config = dict(
    router_bias=True,
    norm='rmsnorm',
    train_tokens=562900000,
)
Below are experts of layer 4 (counted from 0) of a mixture-of-experts language model. Rows are named router (the router's row for the expert), gate (a neuron's input weights, with its number), up (a neuron's input weights, with its number) and show model dimensions 0-47. Each number is 500 + 40 x the weight over its row's rms, rounded and kept within 0 to 999. Numbers have three digits each.
Before each expert's rows: "mostly gets" lists some tokens that are sent to it at least half of the time. This comes from a sample of Wikipedia text that the model never trained on.

# expert 58
mostly gets: " built", "ected", "ed", "ated", "ted", "ized"
router:500515413477508471548437448517490483501534514519550469510419566588457485498454520395528566419455489465479514520488478531483514446468540492502432
gate3:523533418552474522557467509577562517458464500521552491493504551543465558508464468500475508497466559482481466514528520475541461456469419472474487
up3:445509435512452470550502470463426499500514541577541517533545468507456514537548469451511549496549504451486477494491543500539518530503380484529465
gate4:494481522547543478493479479526432551490456493504508475492427560544528506565544524525491495516472468554502433525530427500483473449504476487535457
up4:480477484482502465438446516543435500477428418543457565532456529461487523500514520510455558502461394532562470443574420501515468417448521540451496
gate5:551456502496442530472496428592531498511530569473497484447438509518421543501583566472530526485492403505469565510508459550443536524553492527526512
up5:487515506495542560449474481493433482475504561522538468447537536599560503502518496514529486538420449463473491482463541563508500562462555425514489
gate6:516515563500504423552443521537545437399525411476544533500494479448512556545481439508517508482535502487501506450489491542518511472495507459544519
up6:463426583619522582625544469492427541459530434512450517513486485549490526539520583487490530468449523456555515396566456489480540516485493557507556
gate7:490434447557497521495450482470474487494506445517467509453516510516602564522449504485469460538447482505546600550533528396489600548528520518507506
up7:523508433574511498524441479492482468554560561464480531491574512557533549464533484547466489448521465475427580506519496471491541529437502536462479
gate8:508497584568551469418495415555475548470504486517468611515493557556507494497419503544487454470441441513445507511454523551511500503482502544486486
up8:464510500489517595525571469595536504454528510459491557492536460493530438537509502519520476463509467493477436481461512528500529458497512499463475
gate9:538489447504445462462445449529496492464473525566521438478436515528523457497581539472450477515450412524556539535532485473571530563526490511535422
up9:582540528447432452463551499509521500468510502508532478547501473563513548586536511512478498502474476468471555508511547564470435469438448543495434
gate10:549467583477572429491551473512502434454494532551472493472562452505523541487482452524516564471493467588575477513555474489532469531465535521465525
up10:523508559412502504485563537510578535497459426463500487530552457531483448490555541493460475494493510487467531515489512524467428517546531534471491
gate11:465514547462466474492505464456542476479580494520570509568535498463453510534517561415573495501472485522529475536542492524466558524518453472572492
up11:556541495580511509503527439520494477524520392610505503552515470508474575524545507431437502489445463466554461526460458501541407521481448439539503
gate12:540492485523495488453467491496407499515462454509492505428472547521478484529538516499462545544471474553475476472477536565531521468584438510525545
up12:517481545501518562446498490547516419516448507495556446510509518456484489582559500545439488546551531498482457533521537516456552469522500620555501
gate13:581470539523545508485513509499484505501523481488492439452527514526474496470491513453497503517458498513565499497610530460464423555496468520509450
up13:524453510490532487544523473539495435557551496526523490477501520473508479486581482538522512431499524468491552557492487488503478542482521553540565
gate14:524534518522483530521499512499514589561531500555470515546518600512481519498467497427553509542457478451493505604517510476475511476566499481505441
up14:452555508483575420549503553533539492562496496461493548500498480472478577443478522536515536457452501489537535542483467531505509516534485476519531
gate15:515517396486417506459474486441483460502456488559502520487447547495459503450630479472478488463523486520529447568564498534551478572492469454546467
up15:517527501448465401557537435561472515563527606468507482541413490506469498516512526544506481469509500479567459535524516475491461512577574528482567
gate16:526534444533522518574410521502515439511456532562428594550519543513482503526489460538537519486552496530478560536506490483491515467514526530514482
up16:540567472472464544453513511451517482548517465575505487500478477468447520550507494509506548434510521493496559571473524507503543514481456488496509
gate17:490486462608499451548536509547504545516490534510513437568484552489535484474579513464439557538464463519506518471471556546459434488427484516447555
up17:486423466553478483517455492529552523488475457525501516546439506512488509471517409557468462498537461456438521497448495489493561471544516418501489
gate18:485495499474491489555470488456571541535529450418495469480454482448533471483512434527498473476531542484431519493516477430449520497466566480495511
up18:519538433484591537515436433513450498518469465514498467472443534540482449467536498479521476564502454457501429440422496493504511477581530425486500
gate19:464515450497527555487433480494557458554460517424487435461415460510487563539555532520480544516497487452502458494534485511530443515484492572476550
up19:523565435467434497449518436528515477516470442554468500515481487474519479440437522529487527501508513478533484519498494493423489456541492574498606
gate20:517497536445502466490519494514506513488533508396522533514512528506496436499472535448515474527519423464455494546520471493482464455507514504469502
up20:517562516553517529536542522498568515526482463541558483462479498526560489515528561558537473530476562580537451467531466450516438531481437546500488
gate21:453590528426525400515478476513537411468534488474470506482531467527494505498484482453482613463578441505480524570517545421527481483489501514482444
up21:567465450488479451436447443422447398512539494496549505496592509490504498537511512489509540450511543523540493490486477488469525428579528499507514
gate22:533483534516468531481556490450462482527536534450476450550497488489461518479493515488476493521455489478438539421528493455511462518517526515481539
up22:518542533510551569479440498511420437456544502540513527520533548500533474461499486395525580476519545482464541464531550470603453488473441589572518
gate23:540556451534517521504536494464430433412434551505509500499460493480515448496500493448511486527464554499481443467477483485517489559504446493514496
up23:448474464539489421529487440526509557461509495506427524535549544548474482504436547456554547512497450490546486536588544468544503463440553476492506
gate24:427445440496522510516447503453552436576519458452511481481492424541562491456443462495524458578448489532563463459405525469513452538511488462548572
up24:494526566492488523560484475487424506431494566503571519568497434531494482514590530478520447545448530456494579560398524447486526428462433485462455
gate25:507497482451504545487589511458453492534445582513568527501561472518493491519555498534528508593513534573475503557451499467552463503512516553489558
up25:497546526470486546590505528521546536485535490434525480533471456491476502456496519519499503439420446437457494477523505466484522501535488565535458
gate26:448480535527562492486421484513465458497470484548526576484508512499502518497466513515515389486487461478572556520468527526519611498478510492499468
up26:558473558590533517508468507480468499536573467482557505449555537480547506448582488434483528457499477456550496508493482498486570510454450496472439
gate27:478527451511453433503520546526511580532561523550465451491521481485523461498486518566481540511489458544424450507488504499489528464481563490558509
up27:501444542504483535497478512511469458550488483568464441501483506485536424467498489511571541541526518508567500536497506525553517500492463486502575
gate28:477481550493492490502468450480499535532454477498578485431546501478510464535457506477506460502448474462570607549504542534464536561483510530446432
up28:459493502506496502527432509468489522514496549485499480538511480525456504573467402457532536401491485520520551522543524556576405554479481521538442
gate29:469436500542545498583543468517495534527491477485618533466441520511546505519563514561477491494522534468538505461405522479553450487485467476545451
up29:533444507563470486478476410495485455517528419523554443477483486485474542552526419468521512479563510428466531464473445590518514428538443542445502
gate30:515461420514493556495510457486557435495487498458480490440402531487477537490488471552458479567475558470523484470504443455522465510520558467504471
up30:422508432439473448564483436575467455508504528498514465482458562505456526499491506536477552528537485478479513484526379481467521495501557505470511
gate31:476519545488529477402529457539425503494518473522384517488511534507559526482465581474466496470438494483557507540521528533461539500511534442442491
up31:463532450556493428507551512506472534513483501501479468485569545522507552494540504500602562556512530468500517429520450427495447498493553498432576
gate32:527502528510524498551523501520495455567475557483487461489432519474484457490521548532471473520519518551520540480505528559527485585534514523544432
up32:525486440500579591537425444469513515502527543459514485546505510534429533559486531496527508559479551482490499462502498497521506461497554536503508
gate33:543549565485515491520507420564475476543512553492463598538478516528480472504507497473527507525521484532495505536500538485495546481483521522479426
up33:512495615499531509511475480449499420509523434510492466499567510513504519532456540502476451564492443486467509478458547478555461543527460531491455
gate34:439492503412487455505556528467528499495500474522586484517519482511468548476366467498526489487480442510407479575484540514534440492519494437495520
up34:494442538472458390516538576474497535491437431533523499536471551528540564521517428519485504403478487453465483507465468428525524462531518488491529
gate35:504603530493455599521513538540396445569559483422483536518488480464580499509467522450477533516477502435504496519498531546489550503508560537504464
up35:457557461416509517541527531498455463458518464497485507528407483562486454508488507547527526558409553556552461540534498523446483513536494485461441
gate36:511467481442431424483506484517543458520433437518483536552445431502543545503405434552496486538542508485494530466494501525390550526478520546488512
up36:518515549532510451518472557436504518489539496495502481514427524450511507511443484437503453533508485521492426519560484544473516496458514461582551
gate37:522490517446416436470558510489487459486522542426516458481381547506511534464481513507516491523506473510548522442520444503450499452440494440485558
up37:477506382539492510464474537515514532570562498507486515509537476517539525484512514497520546547404471537487445533503555489585521510544528464520427
gate38:449538506583476479534541521465520530508479560498501496533438504544471518466509512507498431451549486524521479523480457561572505442508493557522513
up38:509499507466535478507512510475493530529445485530561561502543586447579475474607572469508460537494471460477486490493429511506495467484473562440576
gate39:514514452559468510518496461578522409545464441526511502440472494510488514447568458507450534526488526528508503514473460466460515499520546492390516
up39:528480492461511478519423517567486589473543505463547510485462482464526507454517479516499480430522446481471442465501517434478463525486495521562480
gate40:485550565504511564516434508528502531516415481486507500493470452451544507540521528448462445418534423488510516514447503484513468472504494496556573
up40:526535511479607536522483483526544509500554461535380570517468518524435554572412581519547499527524418523545521465468445493533483462560493445490486
gate41:533578451479440491486427511489566537478542571508440522486443497514573538511486491541508467484528443469459482538517502547537514484488537483521503
up41:456544557507540520520530451457464433501491475497572472434473526512486580422464465505521525511498522507506422422508401484462551523475502549475606
gate42:567473493506538531452499458464485558509502442419520453495509577505447483517486502525467510473521529505418519461444477499534521461456538557502514
up42:497513467512463503495541501496520458475477462525494439487469489483460496554508524499471489520503520438493511531452553461501453497497543601524459
gate43:508507491487583516572561553509459478501502457512580485510516523503460486524400554484418442456521513494511532523423564521496535418534515490500516
up43:562538495575454486593451515506595440493517403534523425517488505459525485480516465506480554607478553520525535548502522510496503447509569495452499
gate44:525503553489516463532581478513531479520478468482482554585482514569490594557480451543535496513479452434590460507506540535481528472488549466557427
up44:496534471509494543473528475453604457463527506537516536490505487507499561473476505464483498484485422516486473433520509451516486517489470546493572
gate45:530503430490488543506498447510453540471476522506483479521501550522521487575525500583521506498460531570469512467457476505451498481509530489571458
up45:482577475546454508477487423467552502476437557556472474499460429499519506517529490518481493521537462462467540453413509453499484515463530521444510
gate46:489509502447519447571476541494447498509501502500580461519467473525427435556515492505466471518521521485562563478451565563518551558467537515463488
up46:521474518464484577502505539505508440442468394535560453495427408496515573514488484554515506532531504495497544494560557474456500494446449509447488
gate47:489490505490495559504523454464513484494529473458473520506470504482501450516444568458498542455455492455571421459523510484524527459491465489513489
up47:399515478448480551552442456498522479562512473589453522499411513498484505495534526491511531512431465457519436543525536496452501522580507538450512
gate48:483534392532539485444423466478468431512536492562484537544450476582500535452449483548500473468522504534520560436578488458567588460519495466504475
up48:538476524487493545590478479411514492541482516566493461462469524473493505483516483506520500507514426408496509523495485446514552519470471464480497
gate49:570490458386529428513508578482508498579546510447535427439428535528493528535519506566450556516458525461508505464460515532502482490455464470546546
up49:491501483462547472568504491484481548504588507432569489409493488562479545525492548447515590492506525555453499492500508506505484532469571475482534
gate50:489429434449448563502475424511536508505491507551536519490498507520496575489442514487595534442466512551505475559387513579498502501492575529574527
up50:585460501423455553482406581610514495439454492492491459440456482495490562483441559500515535499409488545518453472496539464516502493505483486470477
gate51:558561546552601502507470436476485557522500513449478491494407488531472546535373550472557545559491481556491501530513577508456508538514470497536493
up51:471488504478484510523479504490517510490535486518472481458461535542552492466505527519412519462522521487439544504549543516447576375484585507464463
gate52:485490525530416473465513517413517425456510470432463539527484515530508505553510522463525537491533537480548569470475473502490547521464444567511490
up52:453515494559499538470541498462482511418585536475469515481493576419504467490494604429416557486536548530507509482543421488513511477511501555491487
gate53:427481455556540528513583474503538454558492424541542508500503493537485518540493538492444510480508497454466553481557524499531529500519498532467434
up53:517474525495540506517436491491463500542558521460525525492534510466530453459492500487421454539428473508484558471539517439464500422537478522515490
gate54:444473490522522530478498537531423552417483513456546411522517477503480537520464427475514498517501484483460617532541508571507490471429469510481547
up54:531481483465498481492548531470538496460532506440495451490530528494478517484415507532485502440489525502436462508474474440533525519545572487496445
gate55:516450548486461543494511489487525461579533469480459493535430544449559438546497474491528515533565418454575507563536504499527433518508512497525462
up55:432455458467563519534411467505457461407544475493599465537405584473413514552476576470512452517564517538512571528555499439507488526463522503509506
gate56:511547491536541532575546535564516582478607533549535501455429486496448494487446504486489598496487457505514524477445439506557471488495458511511377
up56:475461469491595482479475555529433560523496480450490565473450531478518533508476522478488489448536480530517478422507460518515476460454481553548519
gate57:524514472573520500505465420448547459471482494557502465483518514507464485575421475502554504501485488502461436446584490555514515540499521479503470
up57:522483502478512542584476503435530475478532469447482503478426426501488569481549521454518530489509563504456400476579427496485536540503487498475572
gate58:473547491507518464511493492520478532597503483548424477449533455545485571464539524455542495589566496507522531454525461500487526479511463477583545
up58:565496535504511492429501506529524463489496520483485515546475501488492508515553522486494514591476485419484479467479445464548528523540444457495504
gate59:486458569494496564530502492474460475463526486522426549519529489538454431512464520517505515510569458599409522479512484465438605568500553507418538
up59:470498455552437438569448448500569547434501545507482526529504464512386493471447456496539444542498501501475483488536501531474516485581552496489504
gate60:436445481481383499575509482527454511516493578496561530515530481505505483520498540500458509543507571478495442476493586481436433518492403526505541
up60:509456479440476527560534425560507504561489567548537484492481523538549498578422546451521558483536511531482455499486520454479544550548434504559433
gate61:468452463501494432453488531460480548533496496484460516529495493547515494466505486471428466554457476473502552464513382464486475507558488485546575
up61:496476515555506513493510478468474485524550470485483507518531463537450534459449487417451567476466439535477469518541479476458548575431513514456550
gate62:474533498483526443441448493463399460527510564506472473488447433496441493460414475528579503458508457434539410453544476508533507466531509481468460
up62:556547414544512501437474537560502430462504422497474503558555527482491539527472523520404519479501535502490495478462466522480451575507448447467500
gate63:534548495461484519547469450513463445503554509570491535513434479485466447537510497502471495529487496514473536512519458485510532572528531541463437
up63:483499473435535454512508480544388522478529520543524442446543526526474478449496516508477441548452513556502576460517506487507485487565499517450531
gate64:487467481472520504503487502483617461494516494534454550506550526498522515474517490502510488443518514522443537545491571542461574503540542478489446
up64:475502406582533495504518540511492443493453511485515499478481526506473438435474526523456493469462434499518465502475465441512544484529500449502498
gate65:538530531498489442536454563515447476512484556492468524433461478530548504502498452538495485558493498429408537444486529501563469498478443516489559
up65:447492563449516444507521477538451441482522571483517490491500525502515494437519499446506434467507484495486500465490520531493551423532614444466495
gate66:462554517566463517458469541514545491520507482554549490483525558488533442448556496440519524513534483476502517478441489497544468545495544523526508
up66:492534546493515589459435532485507430536548422525477490476495495489491553404515569484548564515515555467517536567457488534511566534480539446525434
gate67:464466547559480499526467467457539464501597425513492448505555497444533499569554532545490515550454480522545499539500477572547530433449508459542489
up67:454492501501497484507514421485463550494551555447528479460468520526523494514525520463467551525450474451542456556443481557493458503498455483489499
gate68:492511406532529486488553466482431490450530540569434558539572583462551432459534510497466498460488464472589487493485523493485501560493459471510527
up68:559536494521427546497530542510512505485493476526565502566492498523506404464478561506529493532500564498504549509520482467497523499595480462492480
gate69:500430505485574495573439530506532555484537500498529429520479489484487454487523487513563486482462514503528479566531436532482591461459602546466439
up69:502498469592458527455476441517528573546484455534546466528545513499511508548554526583587500524447461458574491576540499588487524513549496550444436
gate70:490502494537471512507517427504502528562495485543507483522511490448504464557508504439496520493467510497439392474491429494503472563500500495450452
up70:555543463509544484470504529530517529499426445456591513560496539503497452496535531516492516522536525534497476520471520465513461473523497583472461
gate71:541493562532474569520521468455483425445528480463458525543580462538476514506541477488554440391491550455542484430508480475504463513447502513486516
up71:577517575476435471458436472642506605516484449466481549535469498472450476511532435490487504430489387488458490514351431466495522460497503500520534
gate72:471536463454469472531531470528527469456459490449497450567540505496509527485551514414455517570419514452514462442546574468515458554470518504496395
up72:559435469557477434557562471463510465503466546488434565513610487507470513487543494491454544488554515534425558511454545471525504520572472535507433
gate73:486477516445522496441504547504501399430434526480524513525491557443455482496451476498549494493503501585508484529503371488502463477544527515522478
up73:529476413434545537528515494495538485495466459478524491491453416513441481494440469542530498523485561529420504439481506547451535444545471453525538
gate74:524395504442508568493522509415490495486543508422559435576472529503470426559519469495527490513572429479473492497501505482506538473492503528451424
up74:533475513515542535464457506454533586504428528520497452512510519607497440524453508503517511438495508394446526482380504561502493450523446493491516
gate75:511519516477443546498561513480554439487526515568475520483469471453482498479536492521570501536500490453438526494513507512537536529469536515467509
up75:483549529603487498426473502492528545497553478507489532472512567585458473556526466492487508471528443555426435492527504469529520421462521456468579
gate76:498523523425485489498478437520482552521472460472467494528602475556507520505451508471489502450481567550471530584500540561547484473474475458565487
up76:437426548447509453538450570442423557512491486433473518507538542519443556509547435483430511522546440442479515541482503450444564425478524535490475
gate77:435549449466512551482496452481501529482463467484507467450455512429452515495525480523492460481501503543491546479501443496565501489519454510593506
up77:485476477397545474474487509525612470481478526498538406515440461436462526538512525490489529473414494465468398509450556536477448517448441508521536
gate78:502566515475547506524579484513554454513514469593463469538480509533580534479526553477504513544527517521501534509468479556529480519491553446460507
up78:625479538439485497498505512562470537584485513550493474452458478482509469553535484463481494509417513490503435476544473536496476507413472465490519
gate79:441549525466467469526554448537493504540499512431490537441477502536561474475439501485452452528471556462478457499528507496503593593553532493456498
up79:438528558464529552486485524554554508534478540491543463560500542545484502477529586502478499474513491442527543571482522522526569479476519470481475
gate80:458500507509540492561557487502507550549545527513522536578446503537593512514483536505500543502423531498514476524519541500526463502528536529473547
up80:472483562511491494509549487431510430523589490577470478497476508471479503499389427496560503501449473444441492492495475545465487527432524517483474
gate81:465498555481460554523487471495486541471507511519537478402469522521503463429497501451455487465504545499483493475507464552530444535523492424490536
up81:472481561453470513443473478474505498520510558521499542512478492417498425496465504441460511481450507474529434520460445492463468491450472451530421
gate82:515455428481398491490484483422484522544526475506526513527545521567527524546522535512453475551521500485539521503482536494508448469516547519527539
up82:465487484451523510454484455562522538500556495511567554489462557529507401522496523525422565490456511479511522502426570546556438484515596512486491
gate83:521488551542528557533441459462485445465528551454488590459485435473492503516461497499494512456475442446496472470464512537500491516582536549490422
up83:481557454517399507448474514429568495479508542540491500512540513531434532587468488511511507462530490514467519538516491581517454476525557427564458
gate84:468482511568459504514445477511516513479447567544488480471470572536501478546549492416460474518601521511511515441460532457488511456600505569533517
up84:525525542470552522520468577501429532469550477500545463435481513436448522500522559501482520541507505522492514488472438556491496457455500522506511
gate85:473547468470493469470542492571468533491448444487410407466488538492531468441464490533473481478496447533430500537466535430449466455508531506416559
up85:525507558497454554464410516432468571495453528438526518505473429488527569561509476466498477435510534513442508466524493491514523487423464510548465
gate86:479505453476499560499474527481517475509604451507532558508467538517558490455471494502490475415500520485528494491487491520522463488428463584466467
up86:462487603518455550526481518515547484511539558433534489471458455457500521486499512523474469556491508471523466425433492502509469548498473432506455
gate87:555479464512469524533510589560496401495542500503482548454483476462463435447529486542369512531476517528442481527520604500549471566544527639421511
up87:440494574586421510564441580500481569582421483492444505562480450555432500479449480506450503426509528491547440522461471528546555488544532561432514
gate88:548573464542538451529512453500466490443484446523489488574490535535460431496499435585514531470435511524480515558507412592547565467515548510532588
up88:508559500473528532459495519540537527504478539478432449491516518492486445560481520538424449530488556577492505484491489561428467502413503526472562
gate89:446510426455481541504459551462486519544417503558492564494515473529507504515483500528519503427456511519455490537499462515515549473531471569487512
up89:505529527394499485464536446514461456512478535423527540557552490518471574473426542489482541471543487557544539515457485522475462603484435438485510
gate90:449419521506605535550536459456519512562547544554507487538515464560413489474479507434495529471459548490493460553536560529459453499467498460443511
up90:536505494442524530452552457508495455511486472576483484488576572474552486476447510573503501490459518499606525522510508519499480442515482477515497
gate91:488502523519475499521460473499538466509514472508441526554449478472465481459460480486483562443490485490503476447480448473483539491579485528518453
up91:555504517466532440499480500466513494514540516538498441471487462461457473493482624456486503539534566515513469546434488490537449467586572529546419
gate92:481509559468540567511518534493506559512454503532535529519519505540520548477531464445551613409488487421465459522487488489483502534533509474545442
up92:488497509384515550523488539532454552562490529431535420542504463522390576492451518459451489485459500531527474498464501515479567471513527428556582
gate93:553547421532409489483477515500482528514489507484495467563545472516418551478493511482390529442441483513509460483458496460497468420525545481518494
up93:485515626562503483484452475421487516492537493545422439529530565514483486491542427442482529535469465559536450471488511542495490523467464541497550
gate94:498459547486556512513436503483435413417524476525459543468567524457485508514514539502531551511448550480491540523451486523516486463546550490527551
up94:430479459465448516446432517455435536530559559536494446451446551524432540530462502510554513489484495519486487498420466517549479525461536463508506
gate95:446539505493497471467508541443521479524507484577567472512484410563482586516476463502514442564539491466475497571540480486462480563492513483419547
up95:404503395501498475463489484437554464447563445527574481526493436515459500492522538502516493472472501505409488573524541521548515431510559517501488
gate96:515439442531552564491537486506475373524522467521592472442537486511481515540458402456518542456394484488444473463477509430510476542556503437457483
up96:527474514503516565581469469479464469523480504479514598430527479608390548506479510445432533459542437521441506533541476535518457543523511537510504
gate97:473537451512509473499480575540522530485531559457518499454493567528482537530504532480483507450491491493531511547517427496516474530433408502626421
up97:459503441544476468553476482472537541476524579492535515516516551480477483495405495569471521472483488411520381520513538540494520462470545455515512
gate98:476571529513488511528525468521494473522579578536481549378545531462482515508478582465493480544513470536457544519443496465564484441472513549535511
up98:498505466491471450549498489563521529439507466428552499517496538558540484523443502559511489503481502520518527457492496498531472498529530610419440
gate99:579510491496463459449450445519486527523502545489489501503474511595549462538482545539520491527522532467492471498485461501493521529515461564508508
up99:553540511520578498475528466456518507455530536520540428549480509495478482551482435479477536582599482465462489405524551472482446516431495512527475
gate100:455562452465536582508505514510508439439500510530583498446523460487470547431478537487572492434466497544538535537483533543512545536459519446510507
up100:461559555485457560469475563486516482538465566515436495498475422485430566522483422563502549437512547554479500479563493521507481518541403500472529
gate101:494374476506537414514496464533499500453574530467472512536432480499525587512493502470448449583499510418580511554479560460507551466446438501506459
up101:519488482521540501468500504488530512502544442446486571477519558472484459517572472526472532461408511518512524484395470515502542477528483479535493
gate102:501544494424401502450476520518540513466563475491582481530502496482468449539488481445456510491515401507514542381577486481498475481555491425469512
up102:508496513494589551472479420536470549532502545469492522511517509551534509503518537500515628498523555508524574437512490493520584563495543498468409
gate103:526529498546482505508547445463505449420453534526561454512490480453494531494579458532501468547557474541520493546481477483473469520450563530469470
up103:540533486468451511499435547494482521542494540549474441476402511452457484496549553462507542462534593509441535510470426512476528485511526474487461
gate104:533521493497485537497502536431463463432508401541533545471482486487589503509509507425548488484491478483488502600401512460456477515500471526469489
up104:545529460521436491530468519523579492426541499491489508537486498515513461512500600491454534458486449427430502564478503489531518420465454460526552
gate105:475493464446504579497507508563481534469427489569485474491492571534508478585448503489449530465498498448479413567510469547484505435496474422529542
up105:446461559579507508515512508519464505521533531590468514510438587505492425469443529545559537411454491517480529451519526551510560495478493531502537
gate106:516527470483476484530479507500446462514489489530541562490523523458528584431534462515514539484472519480474480528474559464473491497546528529495467
up106:528461479484463514488491549413523415507496481543523581514475532519486441502487531409524550561463501523519432479486478448518483472468544507481441
gate107:522480519485424485551500478461529502427525497547506424539526495509452491514514497421404499473530525471513537549504506435423570498447436472482472
up107:469513519601561535487555498523479529517486518509379489475474520520501496457548538525498485522489498490504529557545521546531483494520404506588452
gate108:432515483480516535501541538524494461483531455562525557476436570444468504534480526510510479571529524550482482496466627514533433569515529491586482
up108:530547438487471474459482483485518546536529462529534556518474552534511444526516453501452466496499526497481491472503457428512454452416550549517506
gate109:493500550493414501534404461538484432528467439522497550516460475540488527543508476480563476490488414491473499519490527528476527526510482438518470
up109:479509430512500495547499473609529545422542487522437457465439479501461551495486463496489473588493456507506509489451552504462491457469465474576542
gate110:506498489518530477431465512471500455421524472495401499519457567533473534458472427427515477546547514513486516518478459512462538495522507485541516
up110:432523448506472454592458447579549551519513434487457492568533555550500432486537513470515438470580414414549517492531449454562531466498439512479473
gate111:573583526537493551537477545485519431412498470494437490444484485495386517444499489478516499472566527408474483521498518513485585437495558545467468
up111:505495454521474495527541526490483483503517506537454566444479458518439537571526521539612560471503557507464450458487527493465490459470473516490480
gate112:501457478582512550593424553555456542531514542516435520447524525560499520502490506431488487463505480476519491493440464495501535465569525436555464
up112:559443477538532568524551547499486516505484499446450506430526494455461558458447568514437519548525517529486398567528525552497517488514484491467461
gate113:435541477584528452494521496491525504406520468489528520527505547542493475486522528556525550435457477491514436463492498506497505436481563446528529
up113:546474550453476453487446544440499485520485536414476463515499568524496454529474476484489449492499542536477513517463509574502510487467502519470574
gate114:498539554534501478553550514547570488497501469432536511550497530500510489527481504511500486438497439579466450509472527503499485474497499507527537
up114:468487579481522478553481467515541544472560470493566487486483508497449539581548529491558408490533530447521448473530508560526441463495486550475553
gate115:452510504447632548458530530492391540455551468519480514522568523514492542510489519482453421399497526491577489517492522501493463417467467516530516
up115:526529530540472467522498481483456488457494502576480498497543489461480527434534507498468457487392464555526419493478477451531484458492552535459490
gate116:431516564562509475538504471507526475532470441463499524595452489575564490498557503447455515544484503411534491509527494513426487512493505498578486
up116:424468486480461431524545528470436543501512491510542484516469523484393464475464563489448492454512441475531510507537469542508452472420482491525530
gate117:467453477498488522502475544505493423580514465559536487415486555546557539581550410512510549506533505443471484493512458534552532464455554542535480
up117:516579481510467416624482448553560554539502533467456556560434528535429470514443495500482471455524512534549473464552511509500437452494461544470568
gate118:428451473453535468505566483470542538448462535475463491490552523454423452534550511519490447444468556459498488526484479530596516494549472588448582
up118:466498518485529522484491413528503535514456510498523520518465483517516447451574498538449544492503494468542439566509563583493480400485511569563599
gate119:527485541485486464521547442448484500461501496459500515563464559511541588486522469513482506507501484445512482397465498510523466534422485534467502
up119:493514535536470523486583489499514494536478487502602540468491452508455544518476444502533517503534514531432511514475622524460484472473472528481419
gate120:477491509489494510583459579492523474537469466512480522478468455505450499444447512498449468531452573497476581479536449442426519546472520503576482
up120:505507515434509524512533491406483460436534506466532462433534544516489508535491517471432504483486484492503476568543476491423529513507538620415488
gate121:497435462598509497542502472455460554507448480520475443509531554417493496455504521535454489557427438503498441485515434502451487562547553494531484
up121:512503508476502524503494518586569509462546572538542546529482521496503538470518572514469463472483466481494541461502471489462532528547515418487548
gate122:490492390499475521595537470511446559463523520494487472443437497536463488598549570498440473398453454523564504498492551547558462513512531469538489
up122:487496457497473526419474423471546490539551474528552379522535518504497543498519493494456478500517511545505475480458542491424417503528500514528467
gate123:491478472487439474515544477442493518552402525508579513501551506602482526572526588515441486531572432509492553433453401506512537497516529521485466
up123:515522425501452547599514486492472459488545458590518489468565457539429568481506569506528504466553476494534518469478482519449550479477490526519532
gate124:521513503514509522475489497471452543477508463439489464497525540515494450516532528629490539471468501475498532466469532467500590453511526536550530
up124:504510463439456492475523541435492541490454480465502445400522495511526472531497506498472510502491489520528451479452540472508459485531533541510533
gate125:532534514462438537509523510448486408480529459502500471514553469491563522494520516502543506429577467489493407400505503443475462515499503460461496
up125:474572511493521541545459467529507519498538459528579420567485511549533542505440477472532474482464395570506457489447475508527425485446522543512529
gate126:496529506513487553577435559514491452500538472431535480519470528524504463455489448498505478421455499512506518510513458490461495435521517457451569
up126:544495504534470515532493485501555502446501528461490512498444518558475514504467486548459500461546495526550497473475564510526458446492508472491481
gate127:538520526495504545511601534453515424496507486443450537442491563498556479514510432490517548439517488497550480506504590483439550587528492516425524
up127:459572482460514541513459535490485450486511534536539556407518534497607473481577533542586576486446473481504446512473523509494457410530444567574532
gate128:512478524511450463563519529457451500496456521454498514508468519550434485412485563472505461489524454505511483466527423419551501535457440481415514
up128:553437607536497445422560464549501497464503471532476433517500539511497528497486530487481459467528518443479478437520440510445517520537463497518425
gate129:523460535563513551437474550543560510549426562464520460490547516517459570524524533502498483470516559472469468536534425433483573494481499564570486
up129:485538476475505463520453522460553479455515435487475568488512523516508411511547496471554508495530486497435470479486449517526441538471470491524536
gate130:396548468489521517475512501513499501471560486504527485454509522434457471494484518466540527465536541511472482485459430411517522504471538536493474
up130:536453525445494505469536502468480456486497504569474514506498504544514435495558498445529550496528529500507503462486489482500526460533552530504521
gate131:488553488464519484572500526504438579476552474497478507525507561475508460519500460562498506504488459601461449479443520562486502439478538478556550
up131:489555495514457506440535495442543486489435520549497479470504514503536502415495542567546507472570506552500510553448455464417467573522469574487529
gate132:491506565511535571516479458530498544501512466444582539562495531464459567460543547526531462447417484543544502473532525475484460480563506520472486
up132:488581412427450526481528507504492479501482515445543540523528457483587470497553527473426556463463514472527446484453468505565492560524442486472464
gate133:509458481643492485599499502472509503465553491502472486501447515418496525561573523559451469470463494422546463493546520505508534443589517542512541
up133:499527463498466496485448451460464530516439523521507513511537562551541515507504552510504485476436452443470549545539433447528473529499432461482460
gate134:574545460469557526476470465466476573498473478438507548458503513528476493473434476560500457540458540475425553506529516490577527472493484496483479
up134:435493456452474502452511494503549442418503496479503484443488527509515410426576526497554429507447534501457519543521446428546562514492502483491485